{"d_shared_expert": 0, "balance_bias": false, "vocab_size": 32000}
Below are experts of layer 2 (counted from 0) of a mixture-of-experts language model. Rows are named router (the router's row for the expert), gate (a neuron's input weights, with its number), up (a neuron's input weights, with its number) and show model dimensions 0-31. Each number is 500 + 25 x the weight over its row's rms, rounded and kept within 0 to 999. Numbers have three digits each.
Before each expert's rows: a language model's description of what the expert responds to; "comes after" lists some tokens at least twice as common just before its tokens as in all text. This comes from a sample of Wikipedia text that the model never trained on. Tokens count by the router's weight.

# expert 21
What it handles: Acronyms and technical or brand terms, such as GPS, RCA, MPC, STAR, sonar, Blu-ray, Sony, protein, in military, science and media text.
comes after: ":", "-", " (", " ", " of", " and"
router:483507549509481503551504495487498477507501472522471507493474503515481466498520483506543504467517
gate0:493474514518460462443556477519546521466509507512495496535478485514499532492481531490497485440526
up0:473526529490508520483514511500458492487478545559487499470524516473548511474547527506480533531513
gate1:528498462469510491474500562539504494477499439509492522527518516537485489526529528515491502483437
up1:492486497523511499499492546502518470485492510481517469520490543500520522511502516531470477482443
gate2:535468522490525490496552517517527498560543509491509546508439490475532468474495489502514439485531
up2:513554503508496459532478505489469426511499568491525528527500482518526505468524518494495502481520
gate3:519487490491489500512483491483471507468477519506458478514473508485516473507522485557513550523503
up3:494489490515514503470491509510524516489526473504512517510567521527514527544474495468468486487488
gate4:517518532447480496484546503526485494483508496519493540519483481484487493484484491485485535511511
up4:551526499442512507480533501509580525456484491478476527531456518505506503459463536501526516557510
gate5:523481484505550519474483567491502526560505501456480492526528498520505483517514525501513490507510
up5:535514485515434516520519462527544488477508521508513482510483474510472495500492501529525542463508
gate6:483559508470475501495507570539494476549482509486504472512490484488460512527485464501482483505508
up6:474511497543476522531484488519562526481513460476457492504477525537503474512500522486514519514505
gate7:477501511534578485491480508538514463479487468533494520482495497478492466463481500529512495499486
up7:492493520516498531505488556525534484507502518509553492533496518479474495451492509469502440513534
gate8:507506499530523477463541482486447491538505499533468529499477523533520498467538521517510503443515
up8:521494468533500500499524476492516495475492537522486489555523467483483487475502477558459496496468
gate9:508499511494508467509522524497490489487477542470504491478493520539516521491538451532465506504536
up9:490448492495504526544508527491503525527473527525497506533487552501513529493489503457468461525540
gate10:501473520510494504458566482498471491536515506478483517486529540544460509496533450505511513519521
up10:534485500508508497457501529492528547517558504484471481503513521492520487488512504526488472473497
gate11:518493525506494538498487488488495485509461540507501546515529550479529528507533503534513506505463
up11:446527507519497503481507464479507475482473518525522514480481508480511495493473530524472510533508
gate12:529530535463510509563506522507511493508456511516506490505490478496491483494501506506506534505484
up12:525528522470529544536547507519558465503518500454523517484486499512516495497479487478504569494473

# expert 13
What it handles: Main verbs after a subject or to, mostly past tense, in biographies and histories, e.g. played, made, signed, announced, take part.
comes after: " was", " to", " he", " and", " He", " also"
router:536471522507505527510554556510519474573471510525506496565488510492456483478539482488507516509539
gate0:529491524556502526518522477472512502528504519501500503502500491478468508471524469500493520517523
up0:497514498532555465520499514490519543501549529444505501552489521541485491459496497496544516530493
gate1:509484443515513492542523502518473496496528488533486491490509462471520476516503497503487511453521
up1:526474477484518508484529507523483548501500486504523479502487487556555514452495551520511486480528
gate2:495481501472506480426512498512496504465474536507482559495571471489496512476558507468533529510495
up2:522526470508498472432519512514521502500422537514500528500531449488515486486548516458517514551479
gate3:485456476491491448529448484486529510524463495481479509527528516471504497448495496428509496501504
up3:512480481485575514516464520512484471517508482491467518481447451515493516498477482518504475530466
gate4:518543504481479468497503471499530507527504441546516525496514488534497481512553498480499464498468
up4:471453501527509512510497510481485458458496536471495510510505476443490511483461493518472536481529
gate5:508484533541519492539534556461490531500464524525512436502507462545514502515484532537486504456514
up5:499501474473551555467498534492500477500513480453518518552513484557472515475528486470504471482510
gate6:522510473491491536469477540500518484508475457534489482484512486413516517483502500511486521527507
up6:509527509509477534452475494502528494498495503491495478508530480474478509497511499520506472547489
gate7:489531481489493504501512481528510447475545525507464523520518501509485491461567486500505534503522
up7:523448473468487492505463496484491538532469500489541498441470506509497480543462519509492448483476
gate8:528513486491495491529467489507556557545466476520513502513493482514535484505483471502545480533515
up8:517500459488528472514531538502526525489465490462451476469500446489508509499521521480523500518530
gate9:460473518483471527499513552495481531534518475494450530475477485555524514500538512492509461531510
up9:491509470500498515503549531523487505536533523492472522507542478528435498533513501539536515552505
gate10:488510521516501502487504466491526532501498464558472486483458492481504507529483495489515503549523
up10:494519524538488517483496489473518496487467503502493493471492528453501524498472512503500516559480
gate11:562497536511533535513556450505461509554490505483526524514496499510503516511471512538495511469498
up11:527492550475490495502521478539463482521467492512534544516486470497478467488479546551480570471515
gate12:477478529499545499527485527484498500531475495485464500503535499508549548490492495528476490467545
up12:522514510519473507466501488522488527485473500501475469496461525502492444493529528497511503501481

# expert 54
What it handles: First pieces of proper names, acronyms and taxonomic names split into parts, like Mid, Haleakal, Rap(hitomidae), Wi(i), Cay(etano).
comes after: "-", ",", " the", " of", ":", "="
router:537490597454520526581553475484521474507465480527513486540494493515490486487533478516507520505517
gate0:426481462457539498515484468481508518513529464513487503482490521532513503505510515478507497480526
up0:438562472499420569541549483509502472494504494495489489556485525465479493486511487498535511464473
gate1:514504480488520535497490499466486543511528518510500536514520481512422547486502524448493512473510
up1:484520455550474540513503506501520501450528497471537523544450500536483492483484500528471536478517
gate2:492491558544532501468496462486478499524528475472540509508502457504526461502574540462514503503505
up2:440505473535513501447501512524475496515514519530476546528523469502464497502526529502519455473497
gate3:478435506548537499474502486574482471518445528486542519530494477486490559479515513525541496504517
up3:514505533527477487563495499487525470473501493542466464527471529523463483505498498466481519539497
gate4:493434460504494512481512491543502524491538485490478496494498499517517522514480526442535496498497
up4:530511470485559510478487545479464544490508481482474510498506506464555481527507547508487524515449
gate5:528508512499510472516495536458485492500485523479505513537523517497516545495497498533511525510495
up5:468458552489583491489503481548467528528504510547492494466501483484492499531519505478475494468485
gate6:486483487503517491495515518483508489510529531492482456482480541499497515449526516511564505468472
up6:495504481490469476482497481480522492549496514479521470520518461461510496460513472563511502496507
gate7:493468448505521450480481508503480526538468479508511473510477528551526517442496502523483477491497
up7:482469480537547485439457493530412572491492521521487486470534487493502517508470492516457505511502
gate8:446433464520492506463490519515481474468483460510453472500515537493527509462504531503503482492556
up8:556519516481563478499474574449556547500507498496481531464516489580499492499517533487521492473517
gate9:497478492520479487491519520509509442522536476485526534495511491503553491473487479482527478478506
up9:460529529490505477506502560468495531463502527527463425486510473488477531474487487462504491472508
gate10:517493505488446489482491482464438514553505495502484513477500509534483495501462490555492482528492
up10:498498524480524514480540521481462526469474531494496499484494511486493490504513536507479455506496
gate11:506492484515436482500517489490488483535531474501482517488501530492497508519467462494495447481519
up11:505524489545546485449453551473484554552450492494504522508503491499492526525466510474452461489491
gate12:454486475505511501492541500496491475502500521471506481515492503528493498538496468526528486481500
up12:484508535412494556505479493507444533493522497492518490489507524518467512521509487501523525507521

# expert 22
What it handles: Month names in dates, sentence-initial "In", and infobox or heading labels like "Years active", "Founded", "Personal life", "Died".
comes after: "\n", "-", ".", " on", "In", "On"
router:528437487495464489497517503450496494508496480514480540543480529527477503443491481501496473492511
gate0:533501509482509485523480505491487531512533491477479449519514492535503449470502472518494477510489
up0:515504516531523495480481489471501473515484451511530554493506524487481531544486535476536490492524
gate1:505477497467491475478512488479489473500507515483546548501531526536507496479553515515502465488467
up1:494523494546504533531493529547518511509499523514472434489495513506505522512475494471521508487531
gate2:529530457508522506496519527514500527476496502471508508491482538501508534484504488488443494505563
up2:527494496480483529475482541491483536533511494451567515531530518476484483519505457496505451550511
gate3:509489508494517489489520534554498445523504517516497487511497516477501475446540513521462497467475
up3:519526531488480453518527511488545492547489532491495490521499514462511495474492495471490523482484
gate4:498520517560500414535511507503508491523489496510484496533490469517494531491500506470479512508470
up4:474496495538510458484495514520491510508510518511475493532520462516471524483499512462507496511491
gate5:498523504498481507519515474524465532505487496474497504474489530503501499466527509467540475501469
up5:530506487490495501443480522458519511502531498499496512533503493520516502522480512515498530491511
gate6:507491528471458501467508486483487540481503479511503504507515526483524477505505459508515537490517
up6:516532470462520525466493499488514497461458489482494470467497524514510492510550486465465438462484
gate7:499503517477522473541467492468480480457500489498514488495487493501487474501509511472502498477532
up7:514530459509458479498477530498489489502463503509496480483508490478467456487495530532527558498463
gate8:525505500482531530479497476481507481501482491499508535427517515527526498542527494565485483486513
up8:509477461524517523490546504513444496469517510501526478526459487467502518453494528491510553524499
gate9:478525475522482492431489488554511517487445478494484509487524466519505469509497520537482467547519
up9:507492493534490486512467480500518496528440494449537492534533483495526539509524520483514466511480
gate10:495486510484492516487467490455533520468502543502506498470514498494504520545487513514510492506493
up10:518526437525551486497473528512481491501514461514479482510476474496476452550517498529454467477547
gate11:479489500522492470471490544516519470537479503447479517522487506503498475514466487476551498526520
up11:490507513485502495541491483482482525537486523530514484525517463500468497512542507541477492439501
gate12:533468478503484523468476467531501530553481516476492490459485526530506502517480501504470458472523
up12:562550509475496506515513476493520519518493528495534482520462512439510496474498500526520503546497

# expert 19
What it handles: Nouns and word-final pieces for transactions, roles and activities before plural or suffix endings, e.g. exchange, trade, loan, -ship, stake, maintain.
comes after: " a", " the", " and", " to", " re", " an"
router:519494528481457516553479508487500471519447505507492514507495508513487417499519497501517506480514
gate0:530529543502477472481511503492505482476489442478487502499478494516516499527527534502484486514497
up0:499456464520504511515470494527439528479510520510523490495494500482496480512474466505471546516491
gate1:514504514514483533470494489496494473493482453466513524536511535478515493504493551542483482491456
up1:477504531467525509547476523486496497436493507516488484449509479512491506518507457441523507490513
gate2:506494477464516498524490468511490467516485458488547470486449430550504511521549490500528476513514
up2:559502487520477485518538452512543483534499504504555464476501465460542475513526505483503542514526
gate3:500511496506527492476488518500495508482475496505448510497461518458484480465487515496444528479488
up3:502487490539464517508546478492486483498524528467484527493506497529496530503493472517492513465468
gate4:471479500475555553501505511496529495490509483498505475537534530489486479465466480497472524540494
up4:512521455462541517507517540521504521492468462495511473507489507489517481469473519534484480499502
gate5:494450470534542497475470474447515523439469531488465465462467459518448516485493505473490517501490
up5:474494509531553485522490491509515478486452499499499500436507497532515498485447527477521508509475
gate6:519473470474506567467450499506481517522457526496560515492474481469507487500467515467505476494483
up6:523471497551503537496493509482504514513500539525522493484464519446488490531448482488485502477489
gate7:552500469530535502508487455483505490539497476503490483470517498470502496513522533487516524499476
up7:523469519528489538491515451526508540474501492464507472531504466490496538512492456474501500520474
gate8:496485465487472469529493462525480505503545506472557516551552521478492494497500513483439514437512
up8:524527486512507489510470512483539480513488499499449502497504481482527531486540517507539507521477
gate9:506508489534445523449486488474506542525496519524524524488505523474486530513508517466484472532511
up9:507480493518499488444515484433473499494522491514534548501516489463476504515487489496508463506420
gate10:509508524521518469482446490467547486492471483534537496526519522446483496480531468493544485507506
up10:505466503502526462494495495476501517523458473527531468465497493491492448489474474507539516511466
gate11:520531540490489557475525483483481495519538506423509504469491514496498494487518478502514473518511
up11:525474469493524497501504502496524512495491462504486523500486480500513486504495495449496496504516
gate12:521467510478522500504493528495509494514489503537500487494543511503535501449523469500513499441465
up12:493469544469491511505519516486511501502499490517491513500525504512513505438479491493518495483474

# expert 17
What it handles: Capitalized first word pieces of names and of Succeeded/Preceded in succession boxes after a pipe, such as Succeed, Los Angeles, Co, Fort.
comes after: " |", "|", "-", " (", "===", " \""
router:530468522525479527574580533449515418509501494535502482511477529531475510487487513513505527493539
gate0:539462483480507514471509530501509508460514518518529501463489529520496500531494505508507529492478
up0:458454514497522486534519487487508540525502513493538521536490461534513504522469528506497489520500
gate1:540473465529514483493528515509552486522504468547527484532498510493487480525466502481469475564495
up1:452500481495548439500499532502534530482476545474488503462503491508489530461533516523506516462505
gate2:471485485506492523526512486504457513531507531477498488453531495490489545494478518519502447519467
up2:494507498524507517545488498514500500526508515499491519441516493476507536506485499483463503553514
gate3:491518520500555478513522505471538465494512493482499515488519456491512535492450524468492528532530
up3:532525495508502532501484492498494509500482498459495536447500476543490544536494499504519513508489
gate4:477511500487508494511536477490486487531515498531506480477516524522517511522513492474528525512523
up4:501524492490466485524556510536535478485517510512483473529501529484496480543537497458516501532525
gate5:492471469522449512484507510528495457454515479562510514485469451468483483510459463502533510540543
up5:489476442519490490510526505532505556486466478498499525483461456508505492482467489514468472521514
gate6:549502492518534467462515519507510482468501460498549489498483534534479477548467496519489519497463
up6:512512571488503543527526471525520534485536547479493533493493497457476480456499486481507497526521
gate7:485486514467477494498520457495525562504465483519512490513528545504506486467484494475515476463477
up7:535537480500511519465495492493493471480531511492471518465492511478487498515503552515492505528518
gate8:499525497495484463487539536526553531517490458513508483538491540476448496530489515487454500542529
up8:529486510490478495502468474506458540498507504498490524505511447442489466516466492525499531479446
gate9:520543493520496536482507472505524499507462511488505474479539503516490496506536529467516500518509
up9:499510504507482459453506468540505512512512513482542535464513521510454512512539515510505502479464
gate10:490469486522469534466460468488518458533459485516522486528544503486506491499542477517485503514479
up10:541480490524497474481512492476483502502501512539485477492510483503482465516495473466434496479500
gate11:487535493465501473523468491489521454522523476527509576498514510496519509517481511457504522479541
up11:523459469505474492519529480485501505503511538454535487505507502541470476490524535470480468510557
gate12:497533462472513502469522525523484484498507454476482493441521564471469521481507544491495496479510
up12:491499522502488516505492441497521520529520579531514531512482462532491483491506467498481510555517

# expert 46
What it handles: Line-initial list-item hyphens in infoboxes and credits, plus hyphens inside compounds like Marie-Josée, sign-and-trade, and coordinate slashes.
comes after: "\n", " Al", "    ", " al", " non", " Runners"
router:561473498496466498498511495438487470523540501492485505528469493485511450478515505488525501507529
gate0:508480485503491490491476537526471483464537506490461480505500510493473447462486455500458485501463
up0:519487466501535551508516485512504484533498516501499506494506522501520515463492530506512466512512
gate1:470458483456535489512491488508527491521470504509459520521503480504509530500441502507493500516524
up1:526503533520493491531444508514488503479528529506505516466505505517490511519530533487553508491481
gate2:484480506485496508512536455527532449526520524517472539515476483495479528510447511490502515490504
up2:484477489534472500496513469479531506517557483545483522538475514465467513495502505448495542488456
gate3:533478518477509507471512477483514485500470486540500513514466474522483510504524465514479492444514
up3:491478471549463500483485517519510500520542509492515479485465533493510494498497510471506473507503
gate4:466476502496564497493470509554493479496458512486473534461498482493507498446517495490481481468504
up4:490485491491550486478454513543495511496461492474500521455516493483499508476507476486472480473507
gate5:508511514495472489486533460512476487488477467452525489465457536498482490508508495515459461514528
up5:485493470489524484502521465484507492510523512478529470477420522493546508526507477533451457499510
gate6:525482504481491488519528452530492538523505543513465531474513519490537505489530512499482489565504
up6:537492527468500498511508488535510502512499543504478511452507514487536506497519516479494498540509
gate7:541502483509515516498544491495494544495474575475506533439467520509525472452487491504522519502518
up7:494483480514528515523510501466456495475479528524517466532494505535524497518547510538501489479517
gate8:556489535507524516512499448509507508500499471515528510513510496499501511501493484539475493538481
up8:544478506526463527498518473485509548485498474499527522516510466484520474514494519520513470537490
gate9:489484505460474542498496470516509480444481504536514492503500509506457524467550492486487483511507
up9:541478486548533509514502535533498501550504493464511479513511508491522467485488523529509464482491
gate10:553509537507498479499505506481519471484508513526502507483548485486515481484487496464524536555490
up10:512487481491451530492484482493492473516497505541538436490517517495484467534490500451489478472479
gate11:473539518500503504511492550485522464496503438539485497451505476480447496483469490452489525528499
up11:507508499495457513459536531517546551524493517500515522568505524502507478461478562479501467506477
gate12:503490488501510453515555528504508471500531465514483482489498533538485517475522498508483463483517
up12:572495497515500464520521504515505445480516498529507506499512523510473521492506474546480479476509

# expert 10
What it handles: Given names or their opening pieces in lists, tables and bylines, often sports draws; e.g. David, Robert, Luc(ie), Ronald.
comes after: " |", "-", ":", ",", " by", " and"
router:500481515510492537508544491457505452517493489530516510510482533551489487445489467525528491558513
gate0:513516505532482498486477539516442476467504501513500483495519556478532484514527449489535433513537
up0:471481528518487490502528490484514486492495484510475517501519524509538510509490492488509501545553
gate1:507510481487519490514512489495474506488527483427534525488502501515549506528496538537520478560532
up1:490507550479496553513520493551477533509476542508487532506550483462512529494498455514511484441497
gate2:473509512601520505448520461503478497493468461507537455489488516524465524500481511494510535508522
up2:552484495414486457561490531505485511483524509471482546508548482475516491504479516502504449468519
gate3:495515481544498508531525534526512485506491486499476533533496533511531490490487504511503489530539
up3:490510542526485523550538480497519481524453492476507535534520522482482493495489500503493498551515
gate4:529511514509503524524528488528532523483486468467519485499456497505534493483497495459501534546538
up4:541518536531516504532542502537543512491498440460521503480474514507499488506511508503490506530560
gate5:524471493553481523483555512471486557507530510487501522485496547495546540497497556458474506495540
up5:492569508508502469516473483485549473516487471520497472514509491480472493504493477512539534526449
gate6:560499476489527507508487501499500508496528532523483471506504534485481494469505483496502480540528
up6:528492453454538509492550534491506503451487495461513473490504447487486448489499524551500469472443
gate7:526468469449444530504512564441483502525507468533510540518522488492492543510493502460486499501530
up7:480544506517509464473475510500510524486462523468472497522478493466494517488508509511533512527478
gate8:487490527495464530460527531476515494515520532466508482516501478478529474450479498506498488489499
up8:489497503528499472503505530493466523487496494501477501490530459526508528520513514509536480489550
gate9:490480493485449499458497540491492510503511491522499557493547554508465513453499510515515506514501
up9:501461505466480484494490489494502461494534505526552531552483499515467500490463551504462519531502
gate10:494515488489486495526511501513506525523492487487482539501486542489484509453502466476510489486492
up10:469532504521517525521527517486479497499504524473462506507504512504509487512463466467498500532511
gate11:514516464475472534555500461501473489495497513502544549490483475476510483505498540490504486470509
up11:499505534530496482444490544472502512462491492488465462496534500540481522457503458537545517526511
gate12:509472534495445510480507510538477503496554473504492510505528531486467481493504492545573530489492
up12:496477536519526521478498467521513479517463472498496501506512480493522568525489530489494453532499

# expert 27
What it handles: Greek letters and Cyrillic inside foreign-script quotations, plus classical or old-world words like Greek, Latin, king, BC, black, stone.
comes after: " the", " ", " a", " of", " The", "τ"
router:522481516504486517558527493508478496515521537535471505517455494531500482502512489482513499473539
gate0:510507517466517510500481511502551538496515492494488504499487518433455488523495538474448466467492
up0:502531535488475493497540508491537470543550467492521526510485513473482466529483537515482487505522
gate1:499445485490512497487496545510533465528481485505504479494509489481490501499527480486507517480459
up1:467500517490500498486510508513511510451483524480513478533508474457529525481497530500495543500517
gate2:503506477468497516457523470528481486527532499511542534475457500502463493460523516488450508498495
up2:499527485499517510496533492522510479555482552479533496490483494478502419478508491528487503469497
gate3:495454535518480521500532474501531527494534490451533506498491511524509494488480447446509489507487
up3:524539456524523463518497535493494521491459506566539496453516472513510518528559530539544507510517
gate4:513509511465469422518497519494521470500475524513488477494485505508490548475485482504520501454519
up4:452532505452472454494467544513507459480453503506503442494501525495505512494507500491487521488488
gate5:481540542475452508538474480493473476510536487493474474448472449527494528480493489445540518469513
up5:451501569517464493518511503494482477519504476510483459514499470532489501444447534493503488484498
gate6:515502468507497500451493507482512523496512522518529489473516471516529430515534538511510487510501
up6:481497517485512490475554510494461502537493503452527514507489461529504492534477501512535455502511
gate7:532467528468502503481537498483462467516485510533498508461534510493493509487552488504517523491515
up7:529523505476533467491518493481448487504492519495504526481495473518478534503511474511500514518536
gate8:521468471480492524523516485556486535486488462514480457475508513478518487499492494483424519496492
up8:506516503514550506575476526507499503501479473462515477509515485503508521492494541443553475478490
gate9:526480499514473476478515471547461514513531513524523458481480546516490534475452494463533493478474
up9:478516513496496495493506542474512519503466523532495486487554481465539490517551506477457522515527
gate10:503453509495518486447520517534471542498520540559499474527472549497503535496519471487465487520528
up10:499488486529495462448531516547470506509514543535472512518490510509504519517562479482493500521507
gate11:501461493511553487523501512488514521517476538502458478474547517484448477496503510554521494501514
up11:473512486504481512521463544477498512494495523493493503498455508532547466523481513483481488484495
gate12:532482498494496495540525488522488470449485482512533488486478521450498481509497472487516497458477
up12:502490443556485484500525488555523492491496500478505473526457535496476491521505466514530455499491

# expert 36
What it handles: Place names completing a multiword name, such as States after United, California after Southern, York, Carolina, and countries like England, Australia.
comes after: " United", " New", ",", " South", " North", " of"
router:514501528530535485489539479486427479543512479496447512505485500521465515501513467514502489482502
gate0:503500512498469517493492517485466495509557479440483525474522514516452521530496532521478478528497
up0:510482512504480520476517507507496464508520476451451540492527472478498487529524477515499506516530
gate1:544542520520499520472485501523474520555522528495507501500521501498470518487497512522490457495504
up1:473517505473547520458444455554514472489462539493499508490515499458497515456486520524497539531478
gate2:486486488506511524505526479464480504561504488488457496477504547510502547493533493474529464503516
up2:554495502489499519517480463453535448484522481521496478493510519559551496474498488482485478503517
gate3:551508503485451509508514500512486472507536509558502499480507543492512493490509419534478495516486
up3:516500488514450505470522511484475487501517509541512551478511547457502493503516433536489512528524
gate4:482479467501465482496497457482512519523484533518470464505499483485506509506486474504484499493541
up4:551500486504475510480494537505508501469546521477541491502497508504478519496498518497528540517493
gate5:548505473524467500493497534559531515512507474499549453502470491495489502471505492542527509490446
up5:456488507498455466518517442438486482507497531456482518499515486514472493547507493449527494489535
gate6:445531466481534515480504476472494490450490482504515476494500520423477545511480485495479471488514
up6:560474488512444507481515469534472500527531507518502489526500467561507473486499512515500480494477
gate7:550476481514512452449525487489450532527534539479499481512488506524496485501514481494515467472521
up7:462526565477497494498532478485443510505505467497484502502469527556462518525494461436473528489514
gate8:508501524530494518476495531488464515499514521488484483462480521479481508512514504498486488510500
up8:476498489480525509534510484513527491514494464484532490536494443509500451486516472513515531543486
gate9:523484513480454467519483469487501502497497465545518491512489492543512492477503546535539558468495
up9:516475502515483460499511535501465520497509499492522493500459512469496499482462517501529529519495
gate10:501442496487476481478506514546514518471486514485465507500509470474509475480541506459516508524491
up10:520531476474508523550534486494532506539512522484538534502461522529459518511441510498477480504486
gate11:498541497457445490496535518524523470510517468520489477504479529479483481509504480444494493493528
up11:509532496485475505472510481528503461505492516498524500491469517486480469489532486471510485517545
gate12:504456509501480509497538464511502516533528477485456488535511530491484502462503520498469492491520
up12:538514492472494488505512535520492489491491462485543510502474469511482511505503456527480498493506

# expert 24
What it handles: Markdown table separator rows and header words like Length, Total, Votes, Notes, especially in track listings and election tables.
comes after: " |", "---|---|---|---|", "\n", "|---|---|", "|---|", "|"
router:533463492503501523529498517496491438523514521532494551509511539487479501510506471514496484483532
gate0:518500470487509503480502558487465476463511496498468499522462485499547501555531523501488530499502
up0:544498488495525509504523527512519485470520524477472513497465505518528465520515471517545462481495
gate1:511511476507451541479559461534548523508474483489496487505455527473510465492502479498503483476490
up1:464507496476481508476457538469484528496522513480507512495553483516510530521489510488502498495485
gate2:506516531508536474501514495480493456469473497504479545471561500460488514519536500508443489468524
up2:506487490478486511536486515548515523525518529528520493518464512530502484466466499516540523496487
gate3:486497507502510504479471480492491518489464469514506494467480511502485513501486481477499509488473
up3:526461448477461512475502504476532503497508528477467531528481488503542513501506515493488499499505
gate4:530509475504541498494481492513506511541524518537499523527491515522509520493543497494469476504491
up4:508476508452457489464475533461499490462547491509469516520559524468474493528468468520516507529502
gate5:508518509528504519503503454503556529518511527506484556492528540487510523492516491493482506524531
up5:498502505505504535533502473484521538515511516556476512541524508514530504489532528491481500509533
gate6:496454520467493513511536469435508474489489503506502522510508510538519486528507509496499578475506
up6:514511492511496506544486497534518517518498511505520479468496484471468502486467490495522411530477
gate7:485469485520479554492443517563489486491490480499483527519485498515511500481484505464526508481503
up7:513535523454543434513549447430531519480516520495521455479479514500489499498478507526480516542513
gate8:475535447515520517480464514535485522528493508494497494543502451520477481508489483501516508480480
up8:539535485452517512537502498508498529497466478506450508507509458507500475485498490480488530520520
gate9:538454526525478509502547501452535516467536477456516474465508483534505474496482489491476474501528
up9:519477495521524454499513445483515462528528498528486540529495510524488476484458518493468531494493
gate10:498490480547483518482484528504522472516518509511487501530497464448524520455479537472520506515471
up10:520497482517480481513501470548459502487505477533517520534512498510534497480455496509514506492475
gate11:537474529472507502472557490508520506493495464467502509485501502521455475505455527512543488498554
up11:436502469507543503440495539535546505469545503475498503530487555485536491548508492497483490481514
gate12:486451514512474542483552506493478511475501530550453491466448495532517485488525477513504498464505
up12:525479468537502521499505519510507482528501526484494487501476510516472475514481494525503516545474

# expert 18
What it handles: Two- and three-digit numbers in tables and results, especially race distances and times, such as 200 m, 400 m, 25, 50.
comes after: " |", ":", "|", "N", ";", " /"
router:495472530496505503546525492470512442510538510539461534577485510518501515459510488464540514541525
gate0:450516515540515467447497481489473518509507474499505458469470513551520485499508499517497541514490
up0:520520495489506528562546495544520471497543538504496506558541508536502517520471479498490474487495
gate1:456493510438517549524490423485444511510492483527474526533463510538509475494490497473517529519471
up1:556496544568488498500468505507478510467477482516526452535451492479485478481498507497493499479505
gate2:485504504524524507520493487507477507520496526495483484524459492510521519475530455476514539504464
up2:508497477532481530548513460497469507494508499478474469510462501511494525516548498464518523489501
gate3:559452528458500515529509501489484468522525536493501509485502428474486516538488514508525480512464
up3:535451516513548509504473469516503428505568540491493501516488490468484487525486485484492515523493
gate4:522473528496527501499475503476470536495460532513517471528495530460484505510503472506519465451497
up4:480534467482497479474479477514474509517529505491520523477493471533494500485484513472518517504487
gate5:507487493509521510514509497459470475506498492499477521498459489511469504504494485529518547506491
up5:500494462479508525509435528560475520493498496509536525485456465473480481499525509502462509496513
gate6:507487478494519504502504524531521531523472487532500448495539505464502503487454472460482549468485
up6:510487465509494527478484501477482531511489476493494516493513502479543493504475493507494484472508
gate7:543525537514465474485507530499493457561459516528483478519530521506510529524504495489491485472488
up7:539472493507503462492496504491497488505498510517506462522496490490516531503492514469484498508485
gate8:496487474491527510485482490534496506495511503506499514521500509488491545461519493459449547520485
up8:470531529515515517540479480512499495513510464512482513522472537518518489485483511491474506493471
gate9:507445525491486482513480462518438481466524484528496524500544529518466515498445469542498500483509
up9:528468501528454482473495486513468503468492478493468524501520517520471491538458474486513514464507
gate10:465522525506555480509560537481458503494490536519483478488483534530518512483445475501474517505507
up10:509516526532531532508529525502489502513477517520510421476486504533523505501474472494489485519511
gate11:533500480523488513488503500495495485461497520488551456495486501489511486495486488528519507520498
up11:468492483537527512517486526492446516469506500536549495521517461502482535511482508512482532462525
gate12:507548528483526504490529524478492510506481496509510496461497489541499525480511501527518540485497
up12:502494501542499465541536479514502503486465469492505497501496472515546467528473517508455546511527